Experts of a small language model: a variant of Muon for the experts.
Below are experts of layer 3 (counted from 0) of a mixture-of-experts language model. Rows are named router (the router's row for the expert), gate (a neuron's input weights, with its number), up (a neuron's input weights, with its number) and show model dimensions 192-223. Each number is 200 + 20 x the weight over its row's rms, rounded and kept within 0 to 999.
Before each expert's rows: "mostly gets" lists some tokens that are sent to it at least half of the time. This comes from a sample of Wikipedia text that the model never trained on.

# expert 45
mostly gets: " According", " Although", " During", "According", " When", " Despite"
router,178,176,193,229,180,224,231,184,191,211,181,231,199,194,205,190,215,219,228,203,202,226,231,146,187,178,220,189,218,192,158,204
gate0,190,175,205,170,198,205,199,154,211,194,161,186,195,198,195,225,201,222,190,212,200,189,222,212,189,210,193,212,168,198,188,198
up0,183,184,215,239,227,195,164,219,160,193,181,205,212,242,192,191,208,213,208,175,204,179,217,180,212,183,216,233,172,161,205,212
gate1,173,248,189,207,194,224,167,219,176,233,204,199,183,180,203,169,204,212,202,193,228,217,211,238,193,177,221,187,203,184,198,210
up1,204,227,185,195,205,207,137,217,236,204,182,194,205,186,195,217,207,179,166,230,167,192,186,189,186,169,232,150,178,200,185,197
gate2,203,203,234,216,234,214,223,198,186,225,212,215,175,189,154,237,246,240,206,186,169,186,199,213,222,191,223,189,185,221,182,171
up2,197,178,150,177,179,203,213,212,208,199,200,202,187,191,231,209,211,175,208,161,184,175,203,183,188,202,213,202,177,196,187,242
gate3,189,199,208,146,215,206,183,198,161,220,184,196,192,217,227,192,211,215,209,227,185,213,161,195,177,211,220,242,236,235,210,201
up3,208,188,214,204,201,201,183,183,227,193,208,203,217,227,203,198,189,239,218,207,182,204,190,246,166,195,159,199,206,192,193,210
gate4,190,164,196,197,186,171,202,181,191,205,216,174,207,213,234,206,231,217,199,178,204,225,203,183,156,202,171,200,232,180,199,216
up4,206,222,203,179,174,197,221,189,186,179,187,179,186,197,194,221,169,232,209,199,190,196,212,215,159,221,216,173,221,169,190,151
gate5,215,212,211,201,186,157,206,228,206,204,193,196,203,208,203,178,209,202,189,199,198,216,205,206,179,191,207,176,236,198,192,219
up5,222,158,185,213,169,188,160,201,211,210,159,231,207,220,203,200,193,198,145,239,202,198,180,201,195,223,185,214,210,206,210,215
gate6,187,186,183,216,181,245,178,201,189,206,187,200,222,180,182,189,178,184,203,202,209,201,221,241,212,182,201,186,171,195,205,213
up6,181,189,211,181,191,231,187,175,215,180,238,213,217,216,171,183,162,193,240,180,179,210,208,174,172,207,222,192,180,248,201,181
gate7,204,186,218,182,213,252,212,170,201,186,172,214,201,194,194,207,221,197,187,204,186,199,215,188,191,167,178,174,229,226,176,164
up7,239,217,200,200,201,186,206,180,215,199,227,220,196,196,166,259,216,178,206,212,160,210,210,226,215,170,192,205,207,181,205,199
gate8,197,211,162,168,193,201,224,188,193,226,214,209,230,206,210,197,188,200,221,172,207,202,201,209,189,189,180,178,197,147,196,236
up8,186,184,203,174,218,194,166,195,244,171,199,146,196,211,206,175,194,210,217,238,179,223,201,215,251,195,192,210,159,187,198,200
gate9,176,196,179,216,193,197,172,168,215,189,211,209,193,170,203,210,209,213,184,211,216,211,214,139,178,208,202,224,230,232,183,210
up9,198,189,168,188,200,167,210,223,248,185,223,191,220,187,232,219,199,197,209,227,199,159,196,184,226,231,180,202,167,191,199,158
gate10,210,190,202,206,160,181,189,244,177,202,208,172,207,177,181,232,200,222,216,193,190,199,194,206,179,154,163,211,223,227,196,195
up10,195,213,207,225,213,214,186,185,144,183,198,227,242,187,211,210,165,230,244,178,204,210,209,208,174,222,229,189,173,183,191,193
gate11,200,224,189,230,210,193,212,188,160,203,182,147,192,173,176,183,210,178,168,188,174,195,146,172,191,151,203,181,191,188,190,222
up11,227,201,211,193,187,225,192,178,210,189,230,200,213,163,199,157,195,207,179,186,207,203,199,195,188,219,198,167,215,199,182,221
gate12,184,222,176,222,191,191,187,200,178,220,182,209,195,221,229,217,236,207,188,197,177,225,173,192,167,184,207,175,211,176,196,188
up12,174,179,191,212,182,199,203,224,224,234,190,208,205,219,197,181,213,175,180,206,196,172,242,150,201,183,195,203,194,216,191,189
gate13,202,216,212,242,188,226,211,217,192,214,213,189,200,191,223,177,204,169,204,148,215,202,199,189,165,156,196,217,202,177,198,195
up13,215,206,182,209,201,166,236,218,233,173,173,207,154,189,197,192,192,197,190,177,199,189,194,197,219,201,202,175,188,207,214,179
gate14,201,214,193,227,221,179,191,214,214,193,145,172,176,204,223,210,242,167,195,189,190,178,177,191,173,150,190,182,191,198,182,182
up14,168,170,228,183,187,196,187,202,213,202,202,212,193,210,171,224,216,195,221,213,206,167,217,187,211,220,193,189,235,204,203,174
gate15,185,205,198,195,200,216,208,169,177,205,150,175,197,172,188,194,201,181,229,166,206,221,204,227,210,234,204,224,193,157,199,222
up15,190,199,226,219,192,196,202,234,173,199,213,244,224,203,215,196,219,241,230,201,198,175,242,190,189,166,204,194,205,239,199,183
gate16,178,198,216,202,197,190,200,228,204,164,193,246,193,205,179,174,200,215,229,237,225,211,211,203,219,168,195,206,214,230,191,209
up16,215,166,200,233,178,207,204,195,184,218,196,191,197,191,206,192,186,189,173,199,225,201,211,216,206,207,212,217,164,182,195,200
gate17,169,195,182,188,185,200,186,210,173,207,209,195,175,200,209,170,221,187,218,172,161,198,196,189,205,203,214,180,158,190,202,186
up17,208,207,202,216,217,193,171,220,220,183,182,206,202,207,202,198,193,186,232,209,197,192,209,187,222,149,191,205,210,199,187,197
gate18,209,164,197,192,145,189,202,200,190,159,191,210,191,218,165,211,219,241,226,234,216,205,172,184,195,198,174,208,195,196,187,195
up18,217,188,192,195,166,208,203,216,223,216,196,234,191,222,230,188,222,205,222,215,178,191,185,190,234,174,225,225,195,217,219,167
gate19,214,215,202,192,228,203,209,197,160,223,211,163,187,199,227,203,198,229,190,184,157,176,209,196,206,227,227,209,183,141,189,201
up19,149,188,203,205,217,234,185,217,185,168,191,202,210,177,185,194,199,238,218,205,185,174,217,195,201,246,253,229,221,195,206,194
gate20,211,168,186,228,191,212,221,191,198,208,183,211,210,224,204,171,224,218,219,208,201,199,206,201,238,209,242,184,186,196,175,190
up20,195,208,200,230,216,188,192,215,176,206,194,209,219,235,211,209,207,199,179,178,228,227,216,162,191,182,249,222,202,209,208,195
gate21,209,171,212,227,199,152,217,182,210,191,194,211,201,209,201,210,212,213,195,209,158,179,192,217,231,202,206,194,218,186,196,206
up21,203,142,206,227,210,205,210,185,213,200,153,206,210,201,210,211,213,185,213,184,183,192,229,177,219,212,181,182,209,160,198,222
gate22,212,184,185,246,224,196,209,192,202,186,227,178,198,218,167,181,193,187,170,207,209,220,196,200,196,188,231,179,210,210,194,164
up22,177,206,182,218,186,203,179,225,188,209,196,187,187,198,199,216,179,227,194,176,197,233,215,209,198,216,198,216,186,173,206,178
gate23,209,220,176,189,207,248,182,189,168,237,208,224,171,205,185,201,196,231,201,205,191,170,215,187,215,182,217,213,196,195,178,202
up23,191,218,178,166,191,225,210,222,188,219,201,233,204,202,194,202,215,201,218,206,183,178,206,195,238,188,208,203,172,210,202,217
gate24,207,218,234,185,211,205,195,203,225,171,215,233,200,197,211,236,208,185,216,198,217,186,205,208,232,229,205,203,225,193,199,184
up24,165,204,200,218,214,155,194,183,177,234,214,179,187,203,201,191,225,221,196,205,206,203,159,194,195,194,228,208,218,163,221,219
gate25,160,230,198,224,177,245,196,208,238,190,157,192,210,229,201,214,194,212,198,235,191,193,163,190,223,207,211,194,193,230,203,223
up25,187,184,175,178,198,230,196,214,233,194,211,198,195,155,198,205,217,172,171,202,211,167,195,170,166,198,195,221,162,212,220,211
gate26,195,180,203,185,166,182,202,200,226,213,204,192,227,181,197,204,168,209,191,187,186,192,172,169,192,202,217,191,209,190,199,194
up26,227,179,207,170,194,233,198,178,208,180,218,221,201,205,172,170,181,203,198,220,195,221,173,184,200,160,183,190,179,238,194,192
gate27,184,208,213,204,202,231,217,187,212,212,203,178,220,161,216,186,199,216,253,196,190,193,176,219,215,193,197,191,214,200,194,208
up27,204,161,221,185,255,192,217,164,218,194,231,218,198,195,202,176,198,201,194,223,183,181,187,177,192,213,203,225,203,245,203,183
gate28,181,186,178,238,192,194,197,203,227,187,183,174,199,238,222,177,203,151,209,190,199,196,209,207,222,190,236,209,207,201,198,202
up28,213,175,185,215,192,167,183,200,238,216,237,223,207,196,203,209,188,207,194,191,161,197,205,196,186,183,214,196,199,207,197,203
gate29,208,175,202,212,204,183,196,155,184,229,169,212,214,194,189,221,181,211,206,215,199,204,222,200,183,192,200,215,221,219,183,185
up29,198,204,169,196,205,244,210,197,198,204,217,202,213,198,203,201,175,213,206,156,214,210,211,220,156,180,197,195,197,185,200,204
gate30,205,215,173,203,172,229,211,224,222,176,208,219,201,232,243,208,221,194,222,175,180,213,199,172,193,189,187,180,208,216,215,200
up30,242,200,215,219,182,208,177,249,248,200,153,221,200,212,181,207,190,247,235,232,199,193,202,203,190,225,191,168,177,208,229,211
gate31,210,235,191,206,174,189,204,215,211,160,252,203,199,161,166,192,186,192,169,214,180,191,204,198,229,217,234,206,205,174,214,235
up31,222,213,211,203,235,198,203,210,189,208,211,176,178,214,205,187,224,226,197,181,200,198,232,202,195,186,206,205,208,169,212,225

# expert 6
mostly gets: " including", " such", " same", " like", " long", " early"
router,171,191,187,219,225,211,220,163,225,223,201,186,216,186,215,199,213,207,188,213,215,235,194,196,196,152,193,188,197,186,179,223
gate0,187,183,218,204,199,190,213,162,200,220,184,207,192,210,178,176,230,210,205,222,221,184,243,205,207,158,220,197,218,175,183,199
up0,214,168,203,197,174,173,188,198,186,225,189,218,217,181,225,197,182,175,181,187,233,200,223,180,187,174,172,197,169,216,213,190
gate1,198,217,200,222,173,239,198,210,196,199,204,211,182,199,204,187,236,207,230,241,223,209,201,185,193,230,218,200,189,195,192,197
up1,218,225,190,190,204,174,199,185,211,191,216,203,203,179,213,207,200,203,184,194,185,200,210,185,195,186,230,222,185,173,200,188
gate2,182,224,162,217,172,237,218,205,205,206,173,209,228,184,215,206,191,192,193,182,193,205,193,215,188,198,176,178,185,160,188,240
up2,216,213,202,189,205,189,201,173,176,205,201,201,232,201,210,215,185,214,207,201,241,225,193,197,205,202,166,226,220,201,192,176
gate3,198,204,166,176,180,197,194,178,178,199,181,170,228,184,240,182,211,184,185,184,182,213,190,180,208,191,197,190,188,197,195,210
up3,200,207,199,177,208,220,169,187,206,185,179,199,187,210,225,217,225,211,201,174,219,211,188,179,203,198,243,203,211,147,201,205
gate4,177,208,179,204,166,192,180,226,190,218,192,186,203,174,219,221,231,180,198,186,217,212,158,183,252,188,198,207,221,212,207,177
up4,165,192,179,181,205,206,190,215,222,183,179,186,193,202,189,220,210,237,224,222,212,225,157,223,161,225,215,181,204,226,212,190
gate5,227,232,185,204,181,213,224,219,235,186,220,204,213,184,255,210,218,199,204,225,186,183,198,203,213,213,232,195,173,214,201,214
up5,216,199,171,191,231,221,185,191,212,175,185,180,231,211,195,213,227,195,219,202,214,202,193,187,205,184,199,176,165,222,186,212
gate6,174,201,183,195,198,203,217,200,216,169,198,199,164,214,210,240,182,194,222,194,190,162,221,209,183,187,214,216,213,208,191,196
up6,208,223,194,224,182,193,189,229,245,187,170,205,190,197,199,203,198,157,230,200,172,210,220,212,160,176,222,223,201,227,217,186
gate7,222,211,226,183,217,203,169,172,188,197,205,204,185,179,230,179,164,205,183,212,186,245,178,168,216,179,196,196,198,164,190,225
up7,221,215,232,219,154,208,189,216,202,177,216,223,226,190,168,192,197,171,187,221,215,202,217,179,210,245,228,195,211,183,203,161
gate8,209,217,178,208,238,211,221,151,236,223,182,203,189,216,238,197,205,200,154,196,170,185,198,208,182,180,218,210,210,189,174,222
up8,227,177,225,225,170,185,184,189,215,205,208,207,195,232,233,186,175,195,179,208,177,211,190,203,206,182,244,215,198,189,197,184
gate9,174,208,192,222,220,193,191,148,216,220,176,161,189,208,178,202,219,194,234,200,193,193,195,244,182,195,199,210,169,186,202,206
up9,175,196,203,211,216,232,200,196,189,241,223,195,197,178,201,199,178,190,206,178,238,203,191,180,195,189,186,185,179,200,216,239
gate10,179,225,182,235,198,238,199,194,194,204,195,189,198,197,175,168,209,199,215,184,231,223,189,214,216,164,214,220,218,188,202,186
up10,206,177,189,198,248,202,207,210,159,193,200,182,217,193,186,207,190,192,201,192,208,241,170,224,211,201,208,218,219,242,198,188
gate11,189,208,190,254,213,251,191,205,210,193,209,233,167,227,219,195,189,233,183,224,226,205,222,193,216,176,202,204,211,178,194,179
up11,174,165,184,203,212,235,202,198,167,177,189,207,205,217,175,219,195,180,157,233,171,231,227,201,239,236,170,225,194,237,192,209
gate12,217,182,183,205,192,231,175,198,202,197,215,189,217,188,201,203,194,190,174,228,227,218,182,204,174,172,215,201,188,181,180,220
up12,206,221,196,241,182,232,226,196,197,196,258,190,221,191,175,202,205,225,193,212,181,226,186,203,213,221,176,218,215,200,194,190
gate13,243,186,207,227,205,217,234,209,185,180,198,247,216,214,213,193,234,189,205,215,163,239,180,178,198,228,203,201,169,179,178,200
up13,262,169,220,223,222,208,249,184,177,183,207,220,167,165,187,187,197,170,165,211,201,228,187,179,182,225,209,234,231,224,179,193
gate14,196,209,197,190,190,175,216,207,202,237,189,188,196,191,209,180,205,198,226,214,223,216,208,226,181,228,176,210,165,213,200,205
up14,169,192,236,215,193,192,187,214,185,203,198,236,219,209,185,219,203,215,211,213,189,168,224,212,214,222,197,207,180,200,200,208
gate15,186,234,176,208,210,209,188,243,212,237,222,206,204,196,198,164,192,194,215,205,198,216,203,204,208,177,184,205,208,181,195,168
up15,227,162,235,192,159,205,206,224,179,162,210,198,184,203,188,185,170,220,186,206,172,164,178,205,208,225,178,247,207,224,199,233
gate16,177,190,190,159,194,214,240,184,211,181,164,178,192,216,243,211,236,196,233,228,190,250,208,229,209,171,211,215,216,191,183,173
up16,204,220,202,182,199,200,212,202,228,193,195,179,202,184,197,192,194,207,195,207,200,158,205,198,211,222,202,218,186,202,210,198
gate17,161,169,184,198,183,196,191,171,272,202,225,173,193,208,208,206,215,204,203,229,205,188,196,190,192,154,194,233,199,189,195,230
up17,179,174,195,194,190,208,190,202,170,198,173,177,173,194,193,193,231,188,210,176,217,184,222,201,221,199,211,215,224,205,198,209
gate18,199,161,188,207,207,229,214,181,157,205,193,189,191,207,185,197,205,194,229,229,197,201,196,187,199,181,226,185,189,215,205,182
up18,227,191,185,230,202,190,194,190,202,213,184,188,194,226,185,182,219,184,204,210,201,198,216,240,187,229,203,210,191,178,178,241
gate19,186,208,209,222,213,216,226,188,184,211,175,193,222,197,198,218,231,201,195,212,204,232,181,248,180,207,181,198,206,208,193,158
up19,210,215,216,194,193,169,199,186,167,216,198,238,221,227,214,226,224,180,165,190,217,202,186,231,204,166,181,213,205,193,205,251
gate20,210,211,215,237,197,202,186,184,208,194,185,208,179,207,207,214,226,220,191,196,188,229,202,235,178,236,221,187,196,200,187,155
up20,170,213,214,201,201,199,197,163,190,202,203,222,205,185,213,208,173,200,171,189,224,210,204,218,211,231,197,226,208,225,199,202
gate21,203,209,175,192,219,200,219,189,195,215,196,212,205,184,237,196,201,177,166,171,198,214,196,203,215,205,227,186,208,222,203,190
up21,203,175,186,162,219,161,170,178,219,190,183,176,216,207,193,229,180,202,202,211,182,198,172,187,181,224,183,176,240,221,209,251
gate22,176,228,196,199,211,213,217,147,232,201,213,190,189,190,219,202,193,221,195,220,200,238,175,185,203,170,190,171,171,218,199,188
up22,211,233,202,215,191,178,210,207,168,191,199,202,218,204,203,185,242,209,225,193,199,200,211,199,194,204,193,212,196,192,206,194
gate23,194,185,214,201,194,170,217,183,205,217,186,195,204,209,213,199,192,219,192,215,212,228,186,195,214,131,226,191,188,214,191,215
up23,206,206,177,174,210,234,196,194,185,225,180,226,212,199,186,199,238,173,195,206,203,230,221,255,202,206,184,188,239,236,205,192
gate24,225,186,191,212,192,185,197,191,189,206,182,193,189,210,179,209,213,221,178,233,185,192,222,210,185,197,200,196,181,220,177,202
up24,188,180,180,176,210,200,213,195,233,248,191,182,198,188,218,215,185,201,191,221,201,153,251,228,194,195,191,206,196,186,203,219
gate25,165,199,176,238,212,212,186,164,212,205,191,193,189,211,190,195,193,173,209,223,255,241,195,226,197,207,201,169,224,196,183,182
up25,189,185,162,196,204,176,180,185,213,171,202,160,243,205,189,210,199,210,235,215,178,192,192,207,200,225,200,220,209,190,202,203
gate26,195,188,193,184,180,183,203,190,208,188,192,222,193,190,215,201,212,193,195,208,203,216,227,204,213,180,229,186,177,178,201,206
up26,205,190,228,229,207,215,228,204,186,219,198,180,185,212,225,211,206,206,199,225,214,234,166,187,166,212,201,162,198,204,192,205
gate27,197,186,219,188,198,229,175,187,223,186,189,199,190,227,209,178,205,198,198,223,181,190,218,186,206,186,205,164,192,186,188,264
up27,192,196,206,201,224,175,196,170,217,197,215,228,209,158,181,223,208,202,169,205,175,236,207,189,194,197,203,170,165,200,200,210
gate28,160,193,182,240,162,204,158,212,218,190,198,168,218,213,153,174,191,204,203,165,204,200,212,230,190,212,217,185,223,225,192,176
up28,217,226,213,203,210,203,189,169,191,187,207,230,204,183,209,180,170,223,194,194,212,192,192,211,213,139,224,235,228,221,198,245
gate29,178,220,197,172,220,213,212,216,178,203,216,187,211,168,224,208,197,203,182,190,251,251,228,208,224,204,178,203,216,197,181,209
up29,234,195,169,168,236,213,190,220,176,233,215,175,200,217,198,192,184,202,212,202,232,181,184,180,183,179,201,226,228,168,204,187
gate30,193,192,209,212,193,207,199,190,186,171,200,184,203,192,191,225,195,196,221,177,215,219,200,150,248,192,233,199,179,190,203,221
up30,176,243,228,193,241,206,240,228,214,179,203,222,193,199,194,168,167,184,222,177,226,215,229,189,228,211,213,171,188,214,209,155
gate31,162,181,164,232,194,203,208,224,227,186,205,205,201,179,188,212,184,238,229,216,167,194,202,211,197,175,232,213,210,174,187,222
up31,223,211,224,234,208,204,198,208,195,183,198,225,198,189,209,235,174,244,196,196,180,180,181,200,190,234,205,225,215,212,199,198

# expert 248
mostly gets: " According", " Although", " While", " Also", " Despite", "While"
router,182,188,209,225,167,216,214,200,204,212,177,238,174,199,206,189,207,205,231,198,204,210,217,165,213,204,246,190,208,176,174,186
gate0,204,201,212,200,187,197,202,242,225,194,210,208,234,223,188,189,202,198,217,203,215,209,202,176,216,196,194,243,163,224,208,223
up0,178,157,179,185,192,206,216,208,158,212,210,230,178,202,225,193,178,159,229,182,194,196,208,203,207,186,241,181,205,198,209,195
gate1,187,184,213,179,216,200,201,187,192,232,176,240,188,171,245,190,239,221,204,180,213,211,199,182,234,178,221,207,186,203,179,203
up1,169,214,226,200,201,178,230,224,202,194,179,217,176,205,209,212,196,213,190,205,199,157,233,208,186,210,183,194,181,186,213,184
gate2,212,194,194,187,199,216,190,194,212,195,219,217,190,195,179,197,167,225,148,191,177,180,211,191,193,198,173,195,209,192,200,236
up2,212,244,205,236,186,209,166,173,216,187,185,215,215,181,190,180,224,189,200,227,207,227,216,233,169,194,187,175,175,216,207,202
gate3,201,163,199,209,202,165,223,204,225,182,191,211,200,197,192,204,204,187,185,182,163,196,204,186,220,224,206,202,198,175,175,177
up3,187,213,188,230,194,155,226,188,205,222,220,203,195,205,201,196,229,203,199,225,173,201,181,178,216,231,194,191,205,208,202,207
gate4,203,231,189,216,218,192,190,173,201,202,204,237,192,188,172,209,216,210,179,222,191,235,224,185,204,204,232,200,221,185,197,183
up4,226,168,184,194,201,195,204,220,209,206,206,194,188,197,204,217,227,194,213,198,231,205,184,233,236,201,226,233,185,214,195,230
gate5,185,189,168,172,166,228,200,185,220,208,203,190,180,198,209,229,204,198,199,216,238,220,175,200,206,215,218,194,163,233,201,202
up5,220,191,220,210,232,219,203,232,205,192,149,239,205,214,186,206,219,187,228,183,191,200,196,189,206,228,215,221,213,209,196,218
gate6,180,171,209,234,187,200,240,194,207,184,194,219,194,234,202,247,178,205,215,213,193,176,213,200,239,197,183,203,206,182,198,204
up6,221,234,198,237,173,194,180,178,200,216,204,237,211,202,176,207,215,191,210,177,229,219,162,209,254,196,191,187,198,198,201,206
gate7,196,192,168,219,171,224,203,213,209,234,165,215,198,195,212,187,234,179,228,202,207,188,197,211,179,173,187,221,179,200,173,203
up7,196,220,191,144,237,210,178,197,186,223,177,158,221,163,191,214,193,240,205,202,218,193,185,200,238,199,217,210,205,224,203,238
gate8,196,183,207,245,185,187,239,189,215,214,148,199,228,194,214,197,190,202,217,154,148,200,211,213,224,177,219,182,219,200,173,210
up8,181,228,190,177,217,200,221,201,174,223,210,161,222,219,190,188,187,179,163,219,211,212,194,216,183,226,229,213,219,165,204,208
gate9,193,186,201,188,212,218,187,174,223,210,202,209,192,220,188,215,184,222,201,187,190,214,231,230,224,219,233,165,211,180,198,177
up9,252,202,217,230,212,189,200,185,212,201,198,180,184,198,196,215,181,195,171,216,186,206,189,211,180,232,219,216,191,161,213,177
gate10,234,155,213,209,182,217,170,200,206,190,214,239,212,212,184,204,202,243,165,237,165,182,214,195,178,189,212,215,209,161,190,201
up10,189,210,195,222,147,189,188,195,213,212,202,211,175,165,185,216,208,189,183,188,196,181,225,247,212,214,190,188,179,208,198,203
gate11,170,188,185,222,222,186,230,215,209,230,223,199,191,200,230,203,200,210,221,208,197,189,173,130,226,189,248,196,197,206,188,160
up11,206,172,165,202,178,192,178,197,206,204,174,192,195,182,216,192,205,214,188,191,193,199,227,195,204,228,182,168,187,225,201,167
gate12,200,188,203,212,196,198,210,169,212,211,209,169,188,217,199,188,179,233,174,233,158,208,222,228,181,189,202,185,184,190,183,160
up12,221,226,211,212,250,184,181,217,193,240,215,189,213,180,218,193,201,192,252,210,219,185,226,210,190,193,209,204,170,213,185,184
gate13,178,182,175,186,198,254,197,218,179,220,208,173,189,174,208,195,195,177,190,218,187,209,235,177,243,199,227,183,204,184,200,175
up13,191,208,200,200,164,228,171,192,216,203,183,209,182,190,183,187,189,170,187,187,217,216,204,208,211,235,217,190,196,221,185,197
gate14,182,155,242,206,182,210,209,228,229,234,195,220,191,203,178,221,206,195,177,160,173,225,207,183,183,159,204,176,186,207,200,215
up14,221,212,201,222,190,208,177,216,197,192,214,197,243,184,193,193,233,241,228,193,209,214,198,198,228,193,196,191,194,170,190,202
gate15,200,177,196,206,178,206,212,184,183,209,187,193,191,187,211,197,209,203,247,222,162,206,187,212,224,227,212,189,180,189,190,195
up15,202,227,198,175,230,191,220,179,218,205,174,171,180,212,186,211,212,200,209,233,213,203,180,182,188,233,159,166,200,214,197,228
gate16,198,192,190,189,195,176,225,213,217,179,230,225,203,195,223,197,203,200,233,198,191,185,199,208,192,163,213,216,205,195,193,166
up16,163,167,191,185,186,188,216,184,187,202,188,207,199,185,187,171,196,205,182,194,234,218,172,196,222,205,226,186,193,195,191,207
gate17,216,202,185,189,207,201,194,223,179,211,171,186,214,189,186,190,210,183,179,170,190,218,191,198,206,230,209,182,195,182,178,170
up17,195,215,175,202,187,194,212,210,171,238,199,239,231,207,156,208,202,203,162,199,210,234,195,215,179,199,208,171,209,195,211,165
gate18,229,215,192,221,182,171,247,170,165,200,198,197,205,205,187,186,181,198,192,186,205,189,200,197,198,214,196,171,195,224,198,230
up18,220,207,199,215,213,211,179,200,189,200,205,188,201,157,223,186,186,203,191,206,192,184,201,210,170,189,218,184,200,176,186,184
gate19,189,199,190,204,216,233,211,209,195,223,186,175,202,206,182,204,218,176,189,188,206,212,197,215,220,173,249,200,221,181,175,195
up19,171,210,217,226,219,191,190,205,166,197,204,218,189,214,206,183,189,194,188,243,234,213,200,172,193,241,186,206,201,231,222,142
gate20,219,177,209,193,176,195,201,185,221,194,191,221,183,166,211,204,226,229,230,189,195,209,206,191,173,194,174,171,230,193,175,206
up20,217,170,207,205,182,175,205,214,203,186,196,176,206,188,218,208,213,218,195,228,198,186,197,200,171,181,164,219,225,175,218,172
gate21,177,218,201,189,155,202,209,210,224,198,237,204,205,183,179,192,188,211,247,196,224,212,215,209,240,173,251,199,202,225,185,180
up21,209,199,227,190,195,200,153,222,204,206,223,153,209,187,199,219,229,203,203,206,194,204,190,213,229,187,203,183,227,221,207,178
gate22,179,178,203,197,171,228,181,218,214,206,182,209,180,215,208,216,217,218,203,211,193,216,191,214,238,180,168,204,199,219,184,217
up22,194,218,211,188,165,247,177,208,203,189,210,162,203,213,206,236,169,220,233,203,196,175,217,207,173,187,204,212,198,210,216,190
gate23,187,191,228,215,192,190,204,175,203,192,192,204,146,205,204,174,182,189,210,203,195,200,207,166,211,209,238,173,227,154,191,182
up23,244,193,213,251,225,188,200,203,180,203,162,217,235,209,239,232,212,181,196,221,202,192,185,203,204,204,201,201,226,170,199,215
gate24,200,172,199,180,188,186,194,185,198,197,197,214,187,207,221,170,219,234,213,191,208,180,216,153,192,223,206,171,215,184,203,194
up24,215,194,185,221,192,199,210,239,189,163,227,215,213,207,208,221,192,184,189,201,205,216,232,178,210,228,204,197,202,224,193,187
gate25,166,227,204,209,226,224,197,186,220,180,198,204,162,187,191,198,218,168,208,234,190,190,221,210,211,210,214,209,202,185,191,232
up25,182,206,230,186,185,219,190,192,173,183,206,209,158,188,141,208,203,187,185,206,190,183,230,222,196,224,181,202,196,196,193,206
gate26,190,231,248,225,190,216,196,194,215,196,194,176,185,190,201,187,190,192,244,186,216,226,219,192,204,209,178,188,244,204,183,203
up26,228,228,217,219,220,199,174,216,215,227,199,192,163,213,153,185,198,186,183,210,224,198,242,234,226,201,229,184,178,185,222,264
gate27,209,224,216,209,192,224,209,208,202,214,190,224,172,180,219,193,214,178,174,178,214,207,233,179,225,203,222,202,206,168,173,206
up27,185,219,200,225,206,183,189,179,202,186,230,170,184,185,221,186,216,187,190,195,186,196,176,232,168,187,233,191,201,228,211,171
gate28,200,187,205,230,179,230,185,204,220,181,211,179,205,208,195,206,204,197,191,252,174,196,211,184,212,235,200,208,216,180,199,163
up28,208,223,217,231,230,221,191,194,201,187,197,177,209,209,180,215,230,185,223,186,184,228,181,177,200,202,222,164,222,208,217,205
gate29,176,188,199,184,209,206,219,191,240,195,228,216,196,216,189,184,227,225,193,189,202,187,178,210,173,220,166,223,205,164,187,222
up29,221,225,189,185,222,190,204,152,182,160,192,190,197,218,169,207,241,221,194,208,193,201,187,178,201,224,174,204,220,248,202,177
gate30,207,205,175,205,237,215,167,185,244,200,202,211,206,215,174,204,179,194,177,185,203,208,215,180,218,174,228,232,165,171,196,190
up30,225,218,197,228,162,206,186,185,202,205,197,228,215,180,194,198,194,213,172,214,214,211,194,227,231,214,173,212,171,201,196,235
gate31,188,204,189,194,204,191,173,213,212,182,183,210,213,206,240,213,187,182,211,219,209,230,171,181,218,233,177,243,194,197,215,204
up31,192,184,206,198,202,177,240,196,181,217,182,192,214,185,198,207,205,195,227,197,165,226,209,191,206,184,188,182,185,177,195,225